Weights of a small mixture-of-experts language model, trained from scratch on English Wikipedia.
Size: vocabulary 1672, 6.23M parameters.
Experts: 64 experts in each of 4 layers, 2 picks a token, a shared expert of 64 neurons.
Training: 421M tokens, 3214 steps.
Below are experts of layer 5 (counted from 0) of a mixture-of-experts language model. Rows are named router (the router's row for the expert), gate (a neuron's input weights, with its number), up (a neuron's input weights, with its number) and show model dimensions 0-127. Each number is 50 + 15 x the weight over its row's rms, rounded and kept within 0 to 99.
After each expert's rows: a language model's description of what the expert responds to; "gets" lists some tokens that make up at least twice as much of what it gets as of all text. This comes from a sample of Wikipedia text that the model never trained on. Tokens count by the router's weight.

# expert 29
router:31 40 48 42 37 57 38 55 48 17 45 51 60 37 60 57 39 60 53 21 25 54 43 71 58 48 49 35 42 48 67 32 35 55 61 54 47 44 43 43 41 47 55 52 41 72 35 70 65 74 35 24 16 50 51 27 42 36 65 43 49 36 36 60 24 68 49 56 37 39 36 28 66 49 55 31 77 53 52 61 35 48 61 62 64 19 75 17 58 35 47 37 46 42 47 64 21 35 54 20 57 70 61 71 36 50 78 20 67 30 52 55 61 61 29 46 39 56 36 43 80 75 33 73 44 49 38 39
gate15:47 30 73 17 40 55 48 27 47 63 29 33 69 39 67 65 22 80 43 49 49 38 77 49 28 56 50 38 57 39 54 58 58 68 48 54 46 30 46 44 76 46 24 32 47 52 82 62 14 52 62 62 42 60 51 65 53 43 63 53 36 63 34 73 41 53 36 65 76 43 38 27 37 28 58 48 71 46 34 27 41 45 26 53 22 17 48 35 60 55 76 86 56 49 62 43 48 54 37 44 21 35 41 54 56 50 36 53 54 64 43 36 57 44 59 58 73 57 43 34 35 48 55 60 37 33 70 51
up15:40 16 47 43 41 59 13 37 66 55 72 72 34 63 47 66 51 59 51 62 57 55 59 40 48 57 38 60 41 60 36 76 66 47 46 39 56 22 72 42 40 58 55 69 56 46 28 26 65 53 64 51 71 62 62 86 19 39 39 29 56 44 24 60 54 80 57 49 45 32 65 37 45 58 46 26 60 46 56 49 38 45 32 63 62 53 36 47 72 46 54 54 72 48 48 56 48 52 52 37 56 17 24 47 41 81 48 71 37 60 39 34 69 48 61 26 73 65 48 85 28 52 22 64 38 37 57 58
It responds to: Single-letter word starts
gets: " m", "w", " w", " k", "m", " d"

# expert 43
router:52 54 68 49 37 54 66 49 34 45 42 68 72 76 72 53 32 56 51 52 36 50 33 52 21 43 91 47 48 24 45 60 73 26 56 66 72 45 51 25 40 61 60 14 61 34 45 57 51 50 19 82 58 63 36 39 58 72 52 33 22 28 62 66 49 60 68 47 36 59 36 43 36 29 81 62 65 71 53 58 39 51 48 51 73 38 59 54 60 80 32 61 64 44 56 47 46 53 47 69 64 41 55 63 57 35 43 47 62 63 56 43 48 54 14 72 70 46 64 72 34 52 71 63 54 66 54 36
gate0:48 38 84 52 72 54 25 43 51 52 45 66 38 43 48 71 27 48 45 49 64 21 57 75 66 57 38 52 51 74 70 58 59 47 61 72 77 68 68 32 43 44 50 54 52 74 62 58 40 45 49 39 55 56 51 38 00 61 50 45 43 45 37 49 48 36 60 41 54 67 59 56 42 47 46 36 64 45 40 80 44 22 70 69 71 29 55 56 73 56 47 47 57 52 29 27 43 67 38 48 72 54 76 50 57 68 26 59 58 47 73 40 69 34 60 54 90 58 40 32 42 55 40 72 62 81 49 75
up0:80 47 50 53 67 50 49 80 41 41 45 54 38 71 37 67 34 39 45 47 51 39 53 42 50 60 29 56 50 85 39 46 36 45 75 38 45 58 51 61 45 39 44 61 65 60 60 28 47 31 44 45 61 47 32 93 40 49 62 52 62 34 51 33 35 74 58 65 81 77 63 38 53 61 29 41 69 56 33 57 57 69 20 82 33 52 53 39 37 44 56 79 59 66 77 10 56 43 27 57 38 55 62 75 62 24 59 41 46 44 51 57 40 74 54 32 43 53 43 78 54 55 62 47 70 60 72 44
It responds to: Inner syllable pieces
gets: " per", "ar", "er", "ra", "or", " man"

# expert 61
router:29 27 30 30 80 65 48 67 43 16 39 29 57 54 37 50 42 48 81 43 54 51 75 76 44 54 61 23 39 43 47 56 84 37 27 61 62 50 46 51 51 45 44 13 46 38 30 63 46 79 59 23 41 47 63 36 82 70 52 75 35 48 29 59 35 43 52 70 48 51 78 54 54 29 48 47 50 41 46 49 39 88 41 67 55 45 44 32 63 45 69 47 36 80 47 60 52 66 50 60 59 39 61 41 56 45 33 35 45 54 27 71 35 45 52 53 57 52 39 31 79 48 44 39 33 44 62 52
gate1:68 52 56 70 76 24 32 59 28 53 56 68 48 71 71 28 55 55 37 50 77 36 52 61 56 72 65 65 44 58 58 31 51 24 65 48 77 57 43 24 34 43 19 46 11 61 39 25 43 72 53 66 48 66 42 43 69 49 10 37 44 28 37 41 66 66 36 42 47 42 43 66 22 43 49 24 55 64 40 60 61 55 28 42 49 73 26 51 52 39 65 67 60 79 67 46 66 55 44 47 56 35 62 62 55 57 53 57 37 61 69 42 37 63 75 51 53 62 50 48 64 51 55 50 55 38 22 30
up1:45 45 53 70 44 38 40 61 43 43 47 15 45 53 42 41 58 56 59 47 80 63 67 70 40 45 65 47 60 76 50 51 37 86 64 70 49 49 72 43 44 54 47 56 19 67 49 57 42 57 45 33 65 35 31 54 65 46 56 63 61 33 65 37 39 38 41 36 26 21 51 52 63 60 49 44 45 54 62 66 45 48 48 46 42 76 41 41 65 21 63 44 51 68 62 66 64 35 24 60 58 43 65 51 49 89 52 61 69 52 88 76 36 45 41 59 58 52 45 07 44 15 63 61 73 67 52 22
It responds to: Conjunctions and closers
gets: " and", ")", "\"", ",", " or", " &"

# expert 45
router:45 19 91 38 63 61 57 42 27 25 48 39 74 36 31 57 33 29 74 49 54 60 68 50 56 37 71 13 45 47 29 72 49 22 37 72 69 68 65 62 55 72 53 29 59 35 44 47 47 42 55 61 44 35 34 15 67 53 42 72 44 59 39 72 45 59 45 58 41 57 80 51 51 63 52 56 27 21 58 35 53 72 50 50 48 39 33 30 51 62 63 48 24 42 58 47 47 55 37 56 22 56 60 62 46 42 59 51 62 70 65 33 51 41 67 70 77 71 54 31 51 43 57 37 33 54 63 34
gate0:41 47 57 49 61 35 56 57 63 56 44 27 62 44 41 29 12 43 48 37 38 34 68 60 45 40 44 36 33 66 53 65 60 40 55 65 76 47 56 54 35 75 44 25 71 50 41 22 30 60 35 66 31 54 33 64 69 76 21 24 17 60 40 37 50 14 73 52 35 38 64 39 51 65 41 41 44 42 42 61 60 69 54 15 39 77 52 81 44 47 49 57 69 53 54 50 39 68 71 35 59 47 60 59 70 63 52 29 61 57 68 61 48 54 62 31 61 39 18 42 35 63 46 72 48 55 63 61
up0:64 54 59 68 43 45 47 51 53 56 26 64 55 52 36 76 57 48 70 74 54 52 42 15 86 32 39 56 69 43 29 66 67 55 59 44 60 52 74 43 46 28 33 44 41 45 44 35 33 58 54 44 48 85 59 29 29 27 51 31 64 37 58 66 47 63 62 39 59 68 61 27 60 66 85 61 78 58 57 57 37 41 66 79 54 66 48 46 52 54 53 35 46 62 69 51 28 49 58 75 70 36 58 49 41 41 69 55 17 68 41 46 46 58 69 44 41 30 94 36 48 45 70 29 51 60 51 37
It responds to: Commas and clause links
gets: ",", " as", ";", "),", " where", " and"

# expert 23
router:55 68 77 48 75 67 73 48 51 47 29 39 53 39 33 31 41 30 42 48 99 52 48 52 40 71 35 43 53 29 69 62 39 33 58 25 39 49 55 41 54 39 60 45 54 55 70 50 20 48 46 57 55 76 50 21 46 48 37 45 52 43 71 37 59 57 63 42 60 58 73 81 28 47 58 55 41 52 24 38 26 30 85 49 61 27 47 55 78 48 62 52 27 47 38 30 37 65 42 73 39 37 45 39 62 33 40 38 74 30 60 36 54 42 52 52 47 39 49 31 35 47 40 18 62 80 59 53
gate0:51 38 49 37 67 77 51 63 51 30 45 34 33 29 19 39 53 42 55 39 41 45 41 51 27 44 49 31 59 50 61 76 40 39 67 62 47 74 68 41 71 76 38 46 48 53 26 48 40 58 43 22 29 65 51 48 24 52 43 45 35 58 23 49 76 81 43 46 49 67 68 38 43 56 36 41 50 21 66 52 72 32 49 74 44 32 49 69 75 54 77 52 43 50 33 49 54 29 20 61 71 53 39 49 62 52 35 33 59 46 81 60 64 52 32 69 54 39 48 59 37 16 76 57 74 63 48 53
up0:23 27 37 39 50 56 54 68 63 63 16 49 63 67 57 42 69 51 51 34 54 63 38 44 54 48 72 73 27 32 43 51 54 56 50 43 67 54 40 52 37 62 51 42 64 34 41 56 58 45 51 71 58 62 66 48 60 56 49 55 49 00 38 48 46 63 50 71 70 30 48 43 41 55 63 67 40 58 60 34 35 37 40 04 43 47 50 72 43 67 62 47 53 54 54 34 43 44 76 51 68 55 56 72 53 70 66 78 67 95 54 33 32 59 20 51 24 30 63 53 24 31 58 61 38 52 51 53
It responds to: Early word pieces
gets: "ol", "ur", "ro", "un", "h", "ir"

# expert 34
router:50 40 70 43 81 63 50 80 43 49 37 52 37 41 57 66 58 67 40 42 47 66 31 43 28 30 57 18 45 43 56 73 47 47 81 48 60 62 40 32 50 64 57 36 52 60 38 54 55 39 54 56 45 77 49 17 35 68 42 70 63 58 73 59 41 69 70 31 70 24 48 28 49 36 47 69 32 42 34 64 51 41 47 58 41 48 39 48 61 67 42 43 53 49 31 12 33 42 40 30 34 45 37 47 28 42 41 45 59 51 30 51 74 82 44 46 42 49 58 47 74 20 82 25 41 63 32 76
gate2:57 49 70 27 57 61 59 48 36 20 52 31 50 46 68 20 78 61 66 52 45 43 40 61 46 30 50 60 66 25 63 29 21 29 55 90 54 64 52 36 56 51 25 31 46 42 30 34 33 62 33 24 44 59 84 42 64 52 50 66 44 92 59 53 68 55 40 38 52 48 66 38 34 22 26 24 56 39 42 39 47 46 27 72 48 49 40 55 34 51 50 36 72 53 28 48 45 37 30 40 56 46 61 36 45 55 36 43 39 59 49 40 55 44 49 32 85 38 68 27 42 37 60 56 55 32 47 62
up2:22 46 48 67 57 45 60 33 38 70 50 65 54 26 51 56 23 57 42 35 68 29 65 87 40 42 76 51 57 60 51 71 45 73 45 51 43 69 28 34 59 72 66 54 61 56 41 75 71 51 36 46 55 50 60 41 32 66 87 36 61 54 62 47 63 62 49 50 58 38 38 51 73 56 66 76 39 20 54 59 36 61 59 65 36 56 50 36 66 74 40 43 54 30 59 42 49 55 52 48 09 40 64 59 50 49 57 61 55 57 78 52 44 84 76 79 61 67 54 65 53 78 40 38 36 21 58 51
It responds to: Foreign-name vowel pieces
gets: "a", "u", "i", "ra", "an", "h"

# expert 9
router:51 50 39 53 44 58 39 41 63 63 82 57 45 35 67 62 78 74 11 45 69 41 54 83 50 26 48 63 53 28 55 58 33 71 38 56 35 55 76 62 48 72 68 72 51 57 47 53 61 57 48 42 61 45 56 48 45 64 55 50 64 64 27 62 45 17 39 53 46 32 25 68 47 71 19 55 39 56 57 31 40 44 35 22 47 57 28 46 37 60 25 37 66 61 72 78 59 32 71 36 64 29 68 37 44 50 26 56 48 74 38 63 50 23 44 50 45 42 62 37 37 52 25 48 34 46 63 67
gate0:43 70 32 68 58 66 54 63 67 66 51 52 24 58 50 58 27 41 50 33 27 42 47 73 37 61 79 55 38 76 45 43 71 42 49 61 53 42 44 45 45 53 32 34 45 54 45 24 35 45 58 32 41 45 47 43 37 41 55 69 40 19 31 45 54 43 30 58 43 33 69 56 72 56 53 54 62 73 71 46 76 36 38 49 78 65 55 31 33 34 59 33 40 61 45 41 81 61 42 40 62 56 29 41 31 78 46 52 74 38 64 38 23 79 48 38 48 27 46 35 79 32 41 59 42 19 41 18
up0:37 35 60 38 32 39 54 61 57 38 35 33 42 36 61 26 76 63 59 63 58 45 60 42 41 34 26 46 41 57 43 46 72 59 51 64 64 84 42 55 47 71 63 57 82 52 88 34 65 29 10 47 53 50 72 45 39 27 53 23 57 42 52 57 53 58 60 57 50 56 39 41 66 43 46 76 61 26 25 39 40 75 61 59 73 41 52 64 62 38 37 61 65 57 69 44 46 36 41 58 50 40 59 71 79 25 39 32 47 61 37 38 64 44 60 69 33 59 46 58 30 69 50 26 38 43 72 83
It responds to: Locative prepositions
gets: " in", " on", " D", " at", " from", "st"

# expert 11
router:96 51 50 49 56 75 37 66 46 56 44 65 36 38 41 78 46 54 57 47 54 76 51 45 58 68 67 32 53 66 65 51 53 41 57 69 56 67 49 29 37 21 50 63 54 87 57 67 55 58 79 43 55 48 47 49 55 62 44 61 34 70 50 43 52 70 57 44 51 44 23 45 44 33 63 43 54 53 74 59 40 42 37 83 60 61 79 48 36 77 54 64 72 41 35 47 32 70 12 41 48 50 49 45 67 52 47 63 62 71 69 47 69 70 75 50 44 73 46 54 34 18 72 44 63 74 38 67
gate2:27 47 60 29 49 67 44 45 36 57 57 53 93 32 47 56 37 77 59 60 54 47 52 47 51 79 62 57 23 32 59 29 22 60 35 52 47 45 28 55 60 65 46 51 77 56 62 24 38 75 38 60 17 33 24 57 53 39 60 56 45 52 61 80 56 51 61 67 72 61 82 58 57 45 43 31 73 48 22 27 50 36 44 51 48 40 46 57 28 56 58 21 46 67 60 26 39 62 77 49 45 50 83 63 50 47 86 49 42 52 57 29 56 60 43 32 64 55 69 39 66 49 48 48 44 49 64 45
up2:27 54 76 34 63 66 34 52 67 60 48 59 76 39 69 53 28 40 53 42 38 61 41 45 47 68 44 38 28 40 61 42 31 71 44 82 40 64 50 67 42 41 46 56 41 81 51 29 54 61 42 23 24 56 57 71 37 43 47 63 81 38 39 45 45 41 67 50 55 74 32 32 82 51 65 47 68 70 51 59 63 27 43 60 50 49 75 31 59 52 47 42 45 66 13 32 33 49 50 42 50 47 50 56 53 24 76 38 34 22 70 52 25 58 26 51 35 54 61 71 66 46 37 66 45 63 28 70
It responds to: Mid-word vowel pieces
gets: "i", "ic", "r", "e", "on", "u"